Experts of a small language model.
Size: 11 layers, width 512, 74.5M parameters.
Experts: 16 experts in each of 6 layers, 4 picks a token.
Training: a variant of Adam for the experts, 466M tokens, 3683 steps.
Below are experts of layer 6 (counted from 0) of a mixture-of-experts language model. Rows are named router (the router's row for the expert), gate (a neuron's input weights, with its number), up (a neuron's input weights, with its number), down (a neuron's output weights, with its number) and show model dimensions 64-127. Each number is 500 + 25 x the weight over its row's rms, rounded and kept within 0 to 999. Numbers have three digits each.
Before each expert's rows: "mostly gets" lists some tokens that are sent to it at least half of the time. This comes from a sample of Wikipedia text that the model never trained on.

# expert 15
mostly gets: " in", " at", " from", " on", " after", " during"
router:482470462503519483496505503490492520517517514508507527480492485528490488506520482476522488498507521563480511429483520477564520514520451505506468516506521485502470477518509522509516508545510478
gate2:510519524474474488479522554532477495508456522477502490451530486480541496498496513480497533440448526508465497510457470532464454512503470471518521498528524466490481496453497479513490492498457474
up2:491465477539498491496500475498522505518488500482506523454514491509487519527530506479502504527434538484529516513538487465493515510461524537505463510518555516516492521486509470537512481524494505
down2:532509467473474518463490492529525457506460513502524489493512526465501496473535523503514476489512467497549566513499475494483524478506534503494500495515507545524504486517502508536509475474493476
gate3:501514466507495486537478445505512514475483515519517527492502488498468497504450550530502479479489475552514507500478488528507500494493497487470520545520526517505498497441517465502526481519505485
up3:532466499457458491490479530497483512512463483502496487486511534539510489518479531472507525479488488566473509479478550500514501486496533461475509540518435530568488513532490522473552462502479507
down3:521507523482467510464530500508490457507485480512480535520493525502466502502469533489486489472510486471478486526554502519442502507528498543482463498480488531473467491462522514476484517531481479
gate4:503540525545520488474473484511500475506528479476499525490492475495476504509513501479489472517553531486519493474464498493471557478437473547510471468537537510490474511519514506546497531480533519
up4:495468471532484478561515510515510493485490474509488486493465496519469508468524491510515469465490492514472458519537502461520484469509539522511488505506506508495542515550440450495501500478514521
down4:492453499474482502469525549555516502536571480506510495496511555501418514497490476518476469466481478501522466504508508491522504529505494514510488500539515484467511491523508486526554484550487511
gate5:524503485509473473448465509481523564530501509476524457495494480517477523497521529511540552482439540484522472548521516496529515522501525493530510545474561493512465513505503541518486508517479513
up5:539498522493504526509497492493476514484498532528505511484512493488506521498464500527519563521519486490477467469477513493509465505510466478509479506506555470495493528457490516539508533509499509
down5:536515467544489477506490510512479488523513504495516515487531491499479507494528498473506496508516514495524478498460455446501533460503511481501487502481536493518495508494500475513530459493460521

# expert 1
mostly gets: " St", " University", " Ca", " Co", " E", " School"
router:433459477478485510490490490455494546540493526516467445508546495479504518498445498522502506509483532498484503449506512487510480486476492501480500504521510504485493476464524504503526494522506509
gate2:484497565521539522476525529509530488533511529524511493491492511456541471492528482536502506492498499489492532497513493462511482494518510504497492459469518547502492504454478518498455468503522454
up2:484455517489487465529493484516483499519480522587487519524516487539470505524511547465496500501469489496525525484472511523459500501506495508464515501517553512520487503505521500522491472511519459
down2:478507481494515515505475454483530481497476494543480495509498521471481507473523479500521519474482517535492515494536497531509451472539515530507484519487514516472486557479506532524461528496504486
gate3:511502435482473486461463479504481510461485544529469483454474450493541512507450468500530527524487507497511511518487542491499515517436463527498529467512472530502478514499497490501498509511493512
up3:528479558486498471533515519500496486522481530506483543508534486523493494541460532508482486530464467477472515473461504489492492476524476464521469508472493468502465531467474493459487481488488541
down3:554486491469429540516535517529516453486525477537481481491499510489494522447487530471495498523471502442486490486497465530553490477516524532549500523509519514550497488490503561502522498514495486
gate4:525503486530535502477508503466503493505477467498510502498505496500492514517488512487497499453497524483502489510470513511461540514457505484507501524452495552496498470484491525504495556562492511
up4:517500516512514477502523473493475442434487536463469492528483487456530515508496542491528530472506471505451513525526497451465506499472483468470488482548473501515526485516527507490474510538430501
down4:521488463459507524517487530505522516497530496490499539501490522512503494470463505524482513480432505485455481529463508494473519503518524505526503498519519495483513496471499490490536530508485493
gate5:498499511499504499489497534473516532492521521502502464477502538518549494522491432479524490505461474525477490525521488521455518443527490467522471490530474447536478499476512525490480468534515481
up5:541463533444468506480506479529514498496503506468540516487557540534504505507515509536484532522482516499515514491521486504477502519470452500497485504450490515491474541492545515520535523491500533
down5:471502489552502488486508521499484506474543486510488476519472479485514503487513429498528542519530467495522461519448489517499507508520487507481528510505535484481509478519482459479465475527478461

# expert 13
mostly gets: " MF", " FW", " AUS", "|---|", "|---|---|", "·"
router:518498501490502473500512542539556496469468512465478474500501463533492490485527500518471467502476503523504512561543498438480507508490523483533517543485496499509527522500496512519503530495479496
gate2:478496504498466478523497552492499520478491552481524478482495575520489509505523528478521498529513534516494489498517504519516494507511457518514520496508491440500560455466468554478513483509456495
up2:496518515521487459553504412506494502461483521499527477482501505527503513478546503481499499549485546510474498482465496530515475454472461499526512494500505513523527536523509452485477533494483460
down2:514498507501488482473513493489528460508522483481470477505542519524479493515505523518501536468481531504510526503526476535511480500459485469476520522523555477523467508534531507480518471443518547
gate3:516495505522542513525512483529522499485478516533507505538478479512517538469524510508450515477499484499498523499510521510483496503485469499493547541531503474479481501467471463499427498473484539
up3:564481527523508526515485529510491493506468513505507488460512512515523482508467564494507485507472517477527480503543456528471505480497541495494490521519519510507485492496527460481513492534500502
down3:520499525525435471520472529500501532495493466491495457527491535572460481502516508510476547510478493475479508521498464516526526526500480486538498520518496480508509508548469536522570554459503528
gate4:478540526505508494557496478496509470494501490499502509497478514489505483516479488479521514462503473543500508454466492493496489547525421485528535500530532500495526484461483517531527494456538533
up4:499512556488524492479503493473496490507525486494472467481471509445501528483469479493514481501527503529472479490483476501519529445495511517505483496463501459476441522489481519523494547468477475
down4:498522485456492541456474465512513562488457522495487577506497511460495511500486498475456472505517439520538516518487478535501496488437499505521464500508528525531497507482495454499534497501488507
gate5:516479541500484513518473528530539499520531543477468472542506531485546497594480505549506518501491484483514512532442464532491462506493463500495515522500486486528520497492497468502480496477472513
up5:547498493491505504497500498490538498456504491485477551484523477531507517486512500509479582538485495480547518528529470465524532571488486484521483480481498501483537528489520506465498528511517534
down5:466504506496517569492525487465507504414488469478497431478508460503496493497478477482507499513465471535497522519546484510485509499547504497514498542497487490497501497486469536502464513494513499